Weights of a small mixture-of-experts language model, trained from scratch on English Wikipedia.
Size: 12 layers, width 512, 145M parameters.
Training: a variant of Muon for the experts, 12024 steps.
Below are experts of layer 7 (counted from 0) of a mixture-of-experts language model. Rows are named router (the router's row for the expert), gate (a neuron's input weights, with its number), up (a neuron's input weights, with its number), down (a neuron's output weights, with its number) and show model dimensions 128-255. Each number is 50 + 15 x the weight over its row's rms, rounded and kept within 0 to 99.
After each expert's rows: a language model's description of what the expert responds to; "mostly gets" lists some tokens that are sent to it at least half of the time. This comes from a sample of Wikipedia text that the model never trained on.

# expert 23
router:36 76 81 40 80 50 31 60 45 46 75 20 37 54 54 75 35 52 65 30 79 38 52 56 64 52 49 53 47 54 37 35 58 43 37 59 39 17 58 31 64 24 25 47 63 52 79 30 23 43 65 45 36 69 56 46 68 29 69 63 43 43 60 63 54 62 50 41 43 62 44 25 68 42 44 99 56 87 55 74 54 50 54 40 53 63 53 45 82 43 59 59 42 52 55 58 59 51 63 41 64 40 32 50 79 45 58 46 39 32 51 47 42 61 53 67 77 46 31 21 36 54 66 65 57 51 42 26
gate0:53 73 62 35 47 57 32 66 39 49 41 43 42 54 60 51 61 40 21 64 65 46 78 41 53 54 55 41 35 60 64 62 58 52 42 34 53 31 52 33 36 45 56 75 45 61 52 67 60 21 65 48 70 65 46 77 60 64 96 41 40 76 12 80 44 29 45 48 29 19 52 44 44 31 43 46 41 45 43 88 35 23 56 52 65 46 86 57 76 51 36 63 37 19 38 50 79 76 41 62 31 68 47 61 34 47 61 56 36 47 74 36 65 73 61 69 56 30 42 60 52 39 40 40 50 54 68 48
up0:63 40 26 62 38 30 66 58 66 57 56 43 35 35 19 61 56 73 76 33 68 82 34 72 43 44 61 67 69 49 56 26 59 69 43 79 34 21 55 59 45 64 44 10 44 76 34 63 69 74 37 41 47 60 37 41 64 47 48 37 64 69 43 36 75 69 61 36 59 56 62 39 50 70 73 79 13 27 52 42 64 60 48 19 51 34 36 10 49 60 42 73 31 79 63 42 50 40 56 35 79 56 43 17 68 38 40 68 52 70 43 56 49 59 50 54 55 69 59 29 43 53 67 36 59 30 33 47
down0:44 59 40 39 22 55 60 63 54 42 53 59 67 34 52 64 61 48 54 64 52 54 44 62 45 67 56 39 52 55 73 36 46 25 33 21 54 72 39 51 60 65 34 36 34 37 42 56 58 43 57 53 66 24 56 51 51 60 66 27 38 66 59 60 67 60 29 76 61 69 47 72 37 51 61 43 55 46 49 50 54 68 50 67 53 59 40 30 62 79 50 28 55 57 48 34 72 38 42 38 45 92 80 41 44 43 56 35 26 42 48 51 66 71 39 61 59 87 07 40 45 30 61 35 69 30 51 39
Description: People and group nouns. Nouns for kinds of people or groups, often plural and after adjectives, such as women, children, player, citizens, crew, police.
mostly gets: " player", " women", " military", " children", " footballer", " police"

# expert 20
router:56 77 63 57 56 35 34 41 36 50 42 18 42 52 34 63 57 49 51 50 79 40 46 24 58 39 50 49 53 65 50 46 43 43 37 68 74 30 46 52 60 29 65 32 48 35 59 64 27 40 40 45 62 53 74 52 41 55 44 61 65 63 61 60 88 58 53 65 71 49 48 69 61 51 40 52 68 43 44 48 56 58 44 40 55 69 25 33 61 62 46 78 64 62 48 45 28 55 50 56 46 40 40 45 48 37 65 52 61 41 57 65 54 56 73 56 58 55 53 43 74 52 74 49 74 24 34 40
gate0:48 55 75 54 59 75 53 44 16 37 48 12 24 73 59 44 55 46 64 54 80 48 58 40 43 77 59 52 55 57 38 64 48 53 47 61 33 90 63 54 55 67 80 63 73 66 68 75 27 49 50 47 49 64 35 64 75 37 59 36 44 67 40 46 55 53 44 43 55 29 43 40 52 17 46 68 39 62 46 39 56 38 72 51 30 53 60 43 49 60 11 62 59 71 62 33 67 25 56 57 47 70 59 59 58 45 73 56 42 33 56 51 65 43 43 71 57 52 26 36 64 21 58 54 56 42 44 71
up0:76 38 50 38 45 41 55 27 80 71 62 78 14 26 48 76 36 67 46 63 62 40 51 56 42 47 56 60 70 27 48 22 60 54 43 43 70 45 45 27 62 34 62 43 32 40 46 52 57 44 42 47 55 11 40 67 46 56 48 47 57 73 43 45 52 50 65 52 34 64 69 60 61 60 56 63 49 41 53 55 58 56 32 37 47 34 46 41 46 33 38 62 78 48 56 51 71 49 48 36 34 16 23 24 22 36 36 51 43 72 47 45 51 64 62 35 28 61 56 26 22 63 52 31 54 72 57 53
down0:35 62 53 35 61 40 47 34 55 55 50 58 61 33 56 96 35 77 49 63 52 53 59 42 55 90 36 48 48 59 59 41 35 78 28 53 30 65 56 42 61 48 35 46 49 68 60 39 35 14 36 38 38 39 64 78 56 63 69 33 57 39 37 60 57 63 70 45 52 34 51 54 43 32 67 55 56 50 62 42 57 51 73 56 45 36 59 42 73 52 49 55 70 61 61 47 56 10 52 38 40 55 79 47 64 21 37 47 19 52 18 73 21 42 44 58 70 58 21 41 41 46 40 33 69 49 44 41
Description: Biography coordination and verbs. "And", "as", "was", "became", "while" joining clauses and predicates in biographies, such as "born and raised", "He was selected".
mostly gets: " and", " became", " while", " but", " become", " until"

# expert 0
router:68 66 55 56 54 47 24 40 46 70 57 45 42 51 70 56 58 80 14 42 67 62 46 46 60 47 69 34 36 69 64 39 58 67 76 76 37 40 70 34 61 39 73 60 32 56 57 38 24 40 71 63 58 48 46 49 58 26 74 21 49 45 69 53 79 49 60 18 62 64 49 37 47 44 46 61 64 58 62 51 77 70 30 74 42 39 39 33 64 76 70 32 50 69 56 28 19 66 39 56 40 44 55 35 84 51 22 53 48 40 67 59 56 47 26 46 35 48 36 50 71 57 50 52 60 44 44 63
gate0:64 40 65 41 37 63 43 92 45 41 38 33 52 56 75 40 67 46 88 56 29 62 62 63 48 82 65 61 52 76 40 57 55 59 40 62 38 57 65 51 91 55 51 34 62 72 80 56 24 49 63 40 61 36 60 51 31 56 70 23 40 65 36 58 61 36 37 30 65 18 51 45 70 35 79 79 22 36 48 63 87 31 53 55 58 28 62 51 40 64 45 50 46 29 50 50 36 31 46 55 56 61 41 35 48 71 62 30 45 33 57 33 46 38 53 77 31 66 60 50 62 63 63 72 68 51 35 50
up0:50 52 53 58 25 27 58 47 65 67 60 62 37 55 33 62 42 78 21 37 77 54 25 28 63 60 44 62 58 42 49 28 70 64 52 82 54 41 53 28 37 69 68 63 65 52 17 58 70 54 63 65 54 54 25 74 67 37 57 41 52 32 44 39 60 60 62 55 32 63 66 61 29 68 67 55 68 59 52 54 60 58 40 36 53 34 45 44 37 42 47 53 63 73 51 46 99 55 20 60 72 54 68 62 53 17 55 81 44 67 40 66 53 57 64 70 36 65 60 48 38 47 74 55 47 48 63 50
down0:38 24 41 45 52 60 53 44 28 46 48 49 75 37 49 53 75 52 71 59 79 29 41 28 72 45 61 49 55 56 54 32 60 38 62 37 83 52 51 57 48 63 49 38 31 28 53 52 46 43 48 58 47 45 46 61 54 60 55 36 40 70 46 65 17 59 58 50 42 58 75 99 42 28 33 49 61 66 35 48 77 50 45 49 60 52 30 62 57 69 45 40 67 72 60 39 67 38 60 45 45 57 67 34 34 69 67 51 39 65 56 34 65 87 57 51 51 64 27 26 37 47 25 41 41 38 48 44
Description: Short name/word starts. Initial pieces of split names and rare words, often single capitals or letters, such as M, Gol, Don, gall, C.
mostly gets: " RC", " David", " b", " r", " min", " h"

# expert 25
router:61 72 72 64 58 15 62 37 24 46 71 26 65 45 56 67 50 41 43 53 56 63 56 42 61 56 46 77 51 49 63 35 29 39 58 61 18 24 53 43 54 45 44 44 40 60 49 42 30 57 50 30 40 71 40 81 57 44 55 42 54 95 46 42 57 53 42 47 80 99 37 42 58 46 61 57 56 76 61 54 68 30 50 27 57 38 20 29 33 59 39 49 24 67 60 45 32 44 75 51 55 53 39 65 63 37 15 62 50 58 53 44 49 61 50 59 29 45 43 41 58 29 61 60 87 45 45 57
gate0:53 64 56 70 46 59 67 51 25 53 68 16 58 45 44 38 48 50 66 45 61 75 70 32 33 52 65 30 73 57 49 49 73 60 26 40 44 53 77 32 77 81 60 27 65 46 69 46 64 35 21 54 45 47 64 50 66 33 51 40 57 66 10 54 32 25 48 31 38 38 48 69 37 40 43 63 60 53 65 56 51 41 54 38 60 27 58 44 47 61 42 55 64 72 60 29 45 70 65 44 74 74 57 55 54 44 79 28 34 36 45 56 53 41 44 68 67 53 42 36 62 29 57 33 67 79 51 38
up0:51 41 70 41 29 44 33 60 71 85 44 50 21 53 32 56 52 25 49 61 48 50 47 57 43 40 48 39 43 39 35 38 49 56 56 55 61 46 58 61 60 26 57 56 56 63 24 48 47 57 66 59 67 44 35 35 63 62 48 29 56 41 50 23 55 74 55 87 57 49 37 40 50 71 87 73 23 54 42 35 63 31 52 54 46 22 40 45 63 44 74 60 35 50 47 53 78 64 30 35 32 49 29 27 46 42 55 84 47 85 39 57 49 49 34 46 34 71 44 56 27 75 72 57 44 42 34 47
down0:32 49 55 35 30 27 49 24 36 55 68 42 53 44 80 46 47 63 47 29 54 50 66 21 59 57 63 29 26 64 59 42 46 40 59 38 43 62 48 66 79 33 63 24 63 66 37 46 43 53 53 27 49 55 50 65 83 31 62 37 37 54 49 57 46 54 41 59 61 53 53 62 30 52 48 63 58 30 55 75 72 47 56 58 57 44 29 21 77 61 44 55 72 46 52 72 44 56 55 46 41 56 58 36 82 45 42 19 31 49 41 57 73 28 51 47 54 77 27 23 57 44 40 46 93 37 49 26
Description: Place and institution names. Country, city, nationality and university names and their endings, such as Pakistan, Soviet, Chicago, Harvard, Rwan-da.
mostly gets: " Yale", " Pakistan", " Soviet", " Russian", " Chicago", " Toronto"

# expert 21
router:62 72 89 53 70 32 27 44 61 59 64 58 25 28 67 58 50 54 64 45 72 50 48 47 45 53 54 38 39 36 41 46 56 57 62 80 57 22 81 47 78 59 57 48 39 64 53 48 36 50 58 36 81 71 63 65 58 38 52 57 58 62 38 46 28 59 56 46 63 49 47 62 21 40 62 58 70 69 67 51 59 43 57 67 56 45 51 58 55 39 53 50 05 74 56 55 35 35 47 48 32 57 33 55 38 46 36 67 26 54 55 31 36 65 37 66 30 45 35 41 57 51 81 70 66 51 38 32
gate0:66 62 64 58 67 60 29 47 67 52 58 48 60 17 37 65 44 36 64 33 88 53 50 56 38 71 42 59 48 73 46 63 50 40 54 51 54 41 64 30 54 61 59 42 38 43 66 48 75 62 61 53 41 48 53 49 78 77 65 24 65 64 36 63 52 30 48 31 61 31 56 34 59 49 69 56 57 42 51 55 46 47 56 30 47 42 62 78 57 49 35 68 41 51 67 50 53 51 35 69 85 59 46 28 67 48 45 60 40 35 50 40 33 40 55 71 53 36 59 71 43 59 45 65 73 38 76 52
up0:46 45 31 50 35 49 41 44 35 66 60 40 47 66 37 64 35 67 69 56 56 44 62 53 35 23 51 37 61 36 56 29 53 44 26 40 49 48 48 65 44 47 58 38 65 63 37 61 55 58 38 45 58 21 42 79 37 63 46 52 72 64 54 51 08 54 51 59 54 49 58 63 40 73 45 55 37 64 29 33 75 48 47 44 68 60 41 43 55 42 44 46 52 74 76 42 72 36 67 44 28 48 50 49 58 36 49 36 46 49 55 81 52 52 64 60 47 59 34 44 37 38 68 39 29 51 43 56
down0:36 58 53 44 53 59 19 63 46 49 39 59 80 47 53 45 53 75 58 59 68 42 52 27 44 82 72 24 38 61 51 51 45 43 52 72 46 34 13 50 58 28 41 52 29 67 36 78 55 31 51 29 39 45 51 50 49 36 52 37 43 72 63 66 23 31 44 42 42 20 59 54 51 48 37 46 43 53 30 30 91 61 52 42 52 77 42 49 67 60 39 45 71 68 47 41 74 49 73 39 39 62 44 48 52 26 46 75 40 53 47 73 44 49 55 58 62 51 35 59 41 39 48 37 47 33 47 35
Description: Publication and naming words. Nouns and prepositions about books, authors and naming, such as known, published, book, writer, as, in.
mostly gets: " book", " known", " published", " author", " writer", " books"

# expert 8
router:60 64 70 56 62 52 58 50 27 74 83 30 61 39 48 52 81 70 23 45 83 61 40 50 44 55 47 49 56 70 46 45 63 46 22 43 72 37 70 45 46 60 47 52 41 48 46 46 44 50 72 45 52 54 59 66 64 43 55 50 51 35 57 54 57 54 70 53 44 58 42 47 67 54 41 62 33 65 41 54 30 37 42 62 65 57 35 47 76 79 29 78 52 65 37 44 46 34 45 59 53 57 48 53 60 15 51 20 45 59 46 56 46 52 67 68 36 51 32 42 55 38 68 46 38 49 42 40
gate0:41 54 49 37 55 40 40 46 43 34 49 49 61 68 73 68 40 54 54 50 62 29 41 58 51 67 49 34 51 68 48 53 58 53 56 65 32 54 72 39 38 55 58 58 72 37 80 54 52 52 30 31 48 45 55 41 72 47 46 10 37 47 30 56 44 37 38 26 37 29 44 36 64 38 37 30 57 40 43 63 58 50 76 56 50 47 56 66 78 57 08 67 40 51 50 59 68 49 49 74 90 46 64 45 38 48 48 41 27 48 47 59 59 61 54 61 54 36 28 70 67 60 39 51 52 42 58 38
up0:61 59 53 50 23 42 35 47 28 56 65 69 22 28 32 66 44 51 60 33 69 34 55 19 51 51 66 37 64 39 46 46 78 68 35 49 49 21 39 40 64 56 48 39 44 63 42 59 65 55 58 58 54 44 28 83 41 55 47 68 78 84 71 48 48 43 47 48 51 53 75 68 40 68 59 69 54 87 47 39 52 45 33 35 41 62 47 49 42 41 51 41 84 73 40 26 62 61 43 44 30 58 13 32 45 42 53 48 54 58 38 58 42 46 53 74 23 48 43 65 21 76 61 57 60 55 28 30
down0:18 59 54 51 39 55 32 63 32 52 53 36 68 42 35 62 32 56 56 68 63 44 70 47 50 79 69 22 28 64 47 38 35 49 38 39 47 65 32 42 60 38 62 34 46 62 49 42 40 63 79 43 39 46 52 69 58 33 48 41 43 68 63 71 34 58 45 16 37 35 57 57 23 08 41 49 38 40 45 41 67 41 65 54 53 75 67 61 80 35 37 54 57 82 42 33 47 02 46 54 46 44 79 45 55 41 45 34 50 72 27 47 51 59 54 64 61 52 46 64 64 53 62 52 39 68 33 60
Description: Clause connectives, qualifiers. Commas, conjunctions, relative pronouns and degree adverbs that link or qualify clauses in prose, such as but, however, which, very.
mostly gets: " but", " However", " very", " though", " however", " because"

# expert 15
router:67 51 66 25 64 62 60 62 43 60 47 39 57 29 40 54 46 45 49 64 79 37 54 55 49 52 62 39 62 47 69 53 37 39 38 41 62 40 77 97 47 58 39 62 36 60 52 34 60 43 73 51 40 57 47 62 42 74 49 61 51 27 46 30 47 71 45 38 84 64 44 21 11 44 58 62 52 63 42 56 45 40 38 58 78 81 46 57 81 55 66 71 37 88 63 55 59 46 69 58 61 63 48 27 61 47 65 44 47 57 49 54 27 40 40 48 40 50 35 58 53 48 47 44 84 56 67 49
gate0:50 53 62 56 49 47 53 76 66 49 46 48 29 69 47 52 62 41 74 56 43 68 89 46 59 57 55 40 48 48 48 37 71 45 34 58 46 50 75 37 49 76 55 61 44 49 60 49 52 50 32 26 63 63 28 44 49 40 44 60 56 72 28 54 48 60 53 47 47 44 29 74 68 63 69 72 46 52 80 63 47 50 67 33 62 47 67 44 26 61 37 54 50 59 46 40 46 69 35 72 60 72 81 50 54 30 53 42 50 38 66 57 44 51 65 69 58 34 41 41 72 38 63 36 39 56 67 45
up0:21 43 33 60 42 22 45 30 60 68 56 54 45 46 73 59 34 63 64 25 66 62 41 30 51 59 59 61 68 50 24 70 48 66 67 85 51 51 31 71 27 82 52 50 57 53 54 57 75 61 64 77 40 21 27 64 65 51 40 35 66 37 58 48 45 58 65 59 77 46 62 27 48 37 51 48 57 64 14 47 67 40 52 24 43 55 32 40 39 29 63 52 58 57 77 20 60 54 56 31 50 32 48 35 35 55 36 40 49 42 38 54 53 69 39 59 17 62 56 44 18 69 58 63 28 50 45 40
down0:31 57 65 46 25 64 45 60 39 39 47 40 41 50 54 63 80 74 45 89 64 45 56 38 58 83 63 47 30 30 48 50 39 55 35 56 27 47 29 51 32 46 51 29 25 44 47 57 43 34 51 38 56 50 41 66 30 30 51 40 60 87 58 58 54 44 66 43 64 53 52 65 22 28 58 26 33 73 35 59 64 46 50 68 44 67 26 11 38 67 73 43 49 38 27 51 73 27 73 47 53 50 54 36 50 43 45 84 46 38 38 38 55 57 50 71 62 61 30 39 41 34 45 48 49 56 61 33
Description: Determiners in titles. Determiners and small words inside song, film and work titles in lists and tables, such as this, the, same, My.
mostly gets: " this", " This", " same", "This", " freestyle", " You"

# expert 11
router:58 71 63 34 76 25 50 51 44 55 70 40 50 54 38 45 51 46 45 63 67 33 54 52 55 63 41 65 55 66 67 30 55 46 50 46 33 48 71 60 49 41 57 56 29 30 54 26 38 32 65 48 38 51 24 51 78 34 58 36 44 53 62 58 52 54 41 49 51 98 46 44 57 61 51 70 48 65 60 31 61 33 62 29 49 52 44 51 74 74 51 62 52 61 57 47 47 36 61 54 45 55 39 56 55 40 35 44 65 79 51 56 63 60 32 34 44 48 30 18 54 50 42 53 64 56 44 50
gate0:52 51 61 37 61 56 45 83 43 40 43 40 33 58 55 75 59 64 67 30 32 46 52 46 55 71 51 66 44 50 48 40 45 60 56 43 73 46 47 13 62 51 48 64 57 52 67 27 38 42 39 38 51 62 56 37 70 40 74 17 31 64 29 59 61 63 45 38 30 44 51 46 65 37 38 65 50 47 40 65 55 60 54 31 58 40 68 55 20 51 32 47 47 67 40 43 51 42 49 60 52 61 61 58 40 70 58 52 47 48 72 50 35 48 47 44 50 80 36 59 73 28 44 79 49 46 50 32
up0:60 65 47 50 47 33 63 63 56 41 54 85 66 41 40 62 30 65 35 65 77 63 53 67 39 57 56 36 60 42 51 47 70 52 50 81 41 36 50 51 38 48 39 76 45 60 39 71 80 39 63 60 25 35 31 66 45 51 45 54 99 62 54 23 60 54 62 51 68 68 71 46 51 67 52 66 59 64 50 20 70 41 39 37 37 52 40 25 45 59 41 69 65 61 57 35 41 61 46 52 57 24 32 27 40 48 52 51 49 61 44 56 43 49 57 53 45 55 36 54 27 82 47 50 55 64 54 69
down0:26 38 17 70 32 44 43 61 14 58 64 55 50 31 42 52 59 70 70 51 54 75 67 41 38 91 65 25 28 31 45 33 62 49 60 71 49 36 58 66 46 31 62 32 20 33 49 42 57 38 63 35 52 35 45 53 33 33 67 35 71 48 47 46 49 62 55 53 45 44 64 39 41 24 67 40 38 66 62 53 80 66 53 42 60 69 21 35 57 66 42 48 30 59 48 71 48 56 49 46 75 56 58 54 66 51 50 56 59 61 53 53 76 58 26 78 50 41 26 54 51 30 51 35 77 63 65 56
Description: Abstract noun endings. Abstract nouns and their suffixes, often after "the", "a" or "his", such as development, music, role, -ness, -ism, -ities.
mostly gets: " development", " music", "ism", " energy", " story", " role"

# expert 29
router:64 53 60 27 79 30 44 48 27 59 51 22 33 33 40 85 40 57 48 25 49 57 41 16 74 65 48 54 43 62 40 54 64 62 55 47 43 27 75 58 63 52 52 55 46 64 41 35 41 20 44 53 59 39 51 62 53 55 60 29 39 50 43 43 23 85 47 53 67 70 51 41 25 25 57 83 68 74 64 38 31 41 73 42 65 42 25 41 61 66 52 43 18 46 76 50 27 51 53 76 29 62 59 29 62 60 62 59 46 59 52 41 53 59 52 54 58 37 42 64 41 47 70 44 65 47 49 59
gate0:47 50 75 37 58 65 48 91 35 48 36 40 64 35 55 54 45 51 52 63 35 51 56 44 27 66 47 42 56 68 36 76 71 44 51 45 62 71 53 44 60 80 84 66 73 77 93 65 56 49 41 45 61 48 51 51 60 45 52 42 78 40 42 44 50 78 45 56 53 29 29 58 53 40 60 44 48 53 75 66 43 52 65 52 54 49 86 84 72 67 35 51 48 45 43 41 74 44 47 48 72 70 40 49 55 46 31 42 36 36 54 37 42 54 50 71 45 40 60 58 72 60 60 47 65 78 61 60
up0:50 55 26 64 44 28 52 29 65 50 67 56 36 63 44 62 52 50 72 54 55 61 46 38 64 49 54 28 34 31 29 28 32 84 53 79 45 04 47 65 38 42 28 20 32 45 24 66 58 39 54 58 56 40 42 62 72 50 38 49 34 36 56 37 31 47 59 59 65 34 64 38 30 56 60 86 57 65 35 54 99 41 30 28 45 46 30 40 38 42 37 65 44 74 30 32 47 58 52 23 35 44 79 37 37 47 61 60 37 76 52 84 59 32 68 45 50 59 44 37 48 54 37 70 41 31 47 54
down0:56 55 78 47 53 43 48 61 40 45 59 62 60 59 66 50 60 83 51 41 34 70 55 40 45 66 71 34 62 32 61 41 52 43 54 50 37 41 29 89 83 47 50 21 32 49 58 52 40 38 66 39 56 55 55 80 46 45 57 62 53 55 75 74 34 73 51 65 54 74 67 40 41 27 99 71 38 78 28 60 57 50 81 57 41 64 48 55 67 99 62 30 98 58 42 76 63 43 35 20 28 43 57 57 53 48 53 71 28 40 63 31 64 58 55 44 46 75 40 36 40 43 67 43 57 42 33 42
Description: Place names and classification. Country and city names and "the" after "in" in opening definitions, such as "in the family Gelechiidae", "in the constellation", Italy, China.
mostly gets: " Angeles", " Italy", "idae", " Africa", " Philippines", " Mexico"

# expert 6
router:69 65 73 49 76 40 25 55 61 52 71 41 09 58 42 55 33 47 61 49 44 39 36 48 77 55 66 62 55 57 64 48 52 69 23 56 58 46 54 68 31 39 46 72 20 68 56 65 07 39 44 48 55 42 71 44 83 51 55 63 63 49 59 41 59 86 56 34 49 80 42 29 65 32 57 73 61 46 48 54 45 52 21 67 49 41 30 43 61 37 77 26 47 59 53 38 39 66 60 92 31 73 28 39 55 36 83 55 41 49 40 31 50 42 68 67 52 48 41 30 42 62 63 64 57 41 55 53
gate0:45 54 50 44 36 61 56 76 52 47 68 56 10 59 37 39 54 49 73 57 55 36 39 66 69 86 57 57 84 74 39 55 41 74 52 47 42 55 55 65 59 56 60 64 32 53 74 27 38 39 45 53 54 57 34 47 52 45 43 48 43 64 32 54 48 57 40 55 55 55 58 36 75 39 55 50 65 44 32 57 41 49 56 37 40 45 51 46 39 32 22 47 43 43 66 49 61 58 59 57 60 75 58 57 24 50 45 38 32 66 66 57 31 70 60 71 44 34 57 61 62 37 62 35 46 91 53 61
up0:86 44 49 65 51 31 62 44 43 61 48 46 37 35 44 34 43 50 39 30 76 55 49 54 24 46 51 34 61 37 49 62 39 22 52 66 30 39 40 55 32 37 58 39 64 29 33 69 71 38 44 46 42 42 30 63 23 51 56 25 58 46 55 24 57 37 83 40 34 56 57 51 51 64 57 67 76 81 26 58 77 40 37 49 53 58 55 29 62 60 29 57 66 64 65 58 68 35 39 54 43 50 67 37 84 56 52 50 64 45 42 71 63 55 66 64 22 58 26 41 47 50 71 63 48 42 46 58
down0:54 50 42 35 53 28 53 62 76 44 58 61 63 55 46 33 80 73 61 92 47 22 51 52 49 83 47 31 71 44 38 34 43 16 71 63 54 51 47 52 64 57 50 20 16 46 53 60 30 35 57 22 49 35 44 61 43 45 61 45 52 48 65 55 29 49 86 23 58 78 53 33 63 44 54 63 53 45 42 57 69 44 40 59 40 51 43 30 75 64 48 53 75 36 44 59 78 64 61 24 56 39 62 45 46 71 57 42 43 50 38 69 34 54 64 45 52 89 32 43 42 45 67 32 42 64 47 38
Description: Time and count nouns. Articles and nouns about years, seasons, elections and statistics in record-like openings, such as season, census, age, a.
mostly gets: "year", " census", " election", " age", " season", " months"

# expert 31
router:43 88 61 37 51 38 38 42 36 73 61 12 41 41 59 47 35 36 33 76 52 24 56 34 47 69 44 54 40 47 59 60 46 63 30 54 63 56 99 60 44 43 35 47 56 68 46 38 50 39 31 26 29 70 54 58 65 60 67 51 19 49 37 67 26 85 44 29 26 86 62 40 58 20 37 59 57 78 44 57 66 47 46 40 85 72 60 67 35 72 50 49 49 33 48 14 43 70 87 62 56 50 56 23 63 46 48 34 50 30 30 19 38 62 57 51 36 49 47 62 46 62 80 47 40 51 60 53
gate0:40 41 57 45 55 64 42 53 22 48 54 57 31 51 31 61 49 37 71 54 50 30 47 68 36 69 50 54 53 75 51 47 62 76 38 49 45 42 47 52 54 63 46 71 59 44 54 51 56 37 58 26 46 47 53 39 62 68 84 48 50 43 19 49 43 68 38 54 65 36 52 42 57 19 49 36 47 52 39 68 59 46 51 44 37 51 85 52 56 37 39 55 34 65 51 43 45 52 58 55 48 72 40 21 45 51 66 38 08 25 38 55 41 71 52 40 21 48 60 29 42 57 53 56 62 72 53 46
up0:51 40 48 79 25 41 73 61 54 66 70 55 54 49 56 68 32 48 63 43 50 52 55 49 70 46 80 16 35 61 24 47 65 49 57 63 51 45 48 63 62 53 58 44 62 59 39 71 61 79 40 44 97 67 37 71 44 38 48 34 71 52 59 32 59 50 70 57 69 38 55 75 34 78 51 45 62 65 38 17 45 57 55 38 24 50 22 50 32 40 37 49 85 37 53 52 64 51 35 45 41 43 61 68 37 47 28 62 56 77 56 48 61 61 47 56 46 56 65 38 44 63 44 63 27 63 46 50
down0:41 87 59 47 62 55 23 61 54 20 70 48 71 39 53 88 54 55 21 80 51 43 56 49 35 38 70 41 43 56 53 28 62 37 48 61 65 55 47 67 50 64 64 59 25 46 76 44 50 40 49 14 45 66 67 68 21 53 69 50 66 63 79 63 45 71 50 55 38 40 72 68 66 74 47 48 34 49 25 81 48 49 55 28 58 48 42 43 56 64 38 45 61 59 21 55 61 68 41 31 27 41 55 50 28 45 60 42 62 60 34 50 63 47 59 63 54 55 47 50 34 48 57 49 84 49 60 36
Description: Personal name parts. Surnames and surname prefixes in sports tables and credits, such as Jones, Mc, La in LaJoie, Bailey.
mostly gets: " Mc", " Jones", " Johnson", " Bailey", " Jim", " Dick"

# expert 17
router:61 53 77 64 67 32 36 39 47 60 66 42 48 47 38 66 47 51 59 47 58 34 47 41 41 59 48 55 22 50 66 16 30 62 38 60 22 56 54 63 80 54 60 67 54 58 54 75 33 44 67 48 48 55 45 66 56 37 68 37 57 69 71 79 52 51 57 21 47 40 27 35 58 50 45 73 67 49 36 54 77 71 44 59 36 69 36 54 48 58 46 50 32 84 53 35 16 66 69 80 41 64 39 64 32 46 31 51 46 50 57 51 50 52 47 52 14 30 25 55 57 63 57 58 43 52 62 60
gate0:45 71 46 66 62 51 56 66 60 41 32 25 45 59 46 46 39 50 75 43 66 24 35 45 45 63 44 33 37 62 50 32 51 61 45 55 76 73 47 38 46 68 66 40 54 29 94 35 57 52 65 48 54 48 53 55 47 43 70 50 53 54 38 71 35 39 32 41 67 43 37 31 38 49 56 56 51 43 37 61 68 26 62 32 58 58 75 41 56 21 17 46 72 49 51 53 64 52 19 74 51 51 27 44 47 49 69 64 27 40 53 43 53 39 47 91 38 51 47 45 65 53 22 56 59 70 70 69
up0:62 44 45 58 24 43 44 55 28 63 67 47 47 55 25 38 73 65 45 46 55 82 43 54 23 45 44 51 75 50 43 43 60 56 72 70 36 23 34 67 56 49 36 55 45 48 42 54 60 56 44 33 29 34 42 48 51 57 66 45 66 46 72 48 44 62 72 40 53 42 53 33 71 65 53 68 61 55 36 39 70 34 42 25 63 19 42 51 54 35 65 53 40 56 63 41 64 46 70 29 37 34 52 61 35 40 34 58 69 64 47 72 69 45 56 71 55 34 12 51 25 76 62 47 29 35 50 37
down0:48 52 48 58 39 73 39 75 41 47 56 85 41 40 54 57 39 54 38 57 64 34 47 36 37 77 65 31 28 39 54 22 69 50 47 45 59 49 52 75 69 37 69 39 47 42 50 70 45 53 75 31 55 24 58 69 53 56 51 40 51 55 68 62 50 50 39 37 70 54 47 35 47 35 77 58 61 70 33 66 83 43 36 69 94 75 44 38 75 36 48 56 63 40 48 62 85 18 66 36 48 56 57 47 61 34 42 68 41 69 54 47 69 67 80 66 71 54 35 41 57 35 68 38 74 49 39 48
Description: Determiners and recent years. "The", possessives and years such as 2019 or 2024 that follow prepositions or sentence starts in narrative prose.
mostly gets: " 2024", " 2019", " 2010", " 2013", " 2006", " 2012"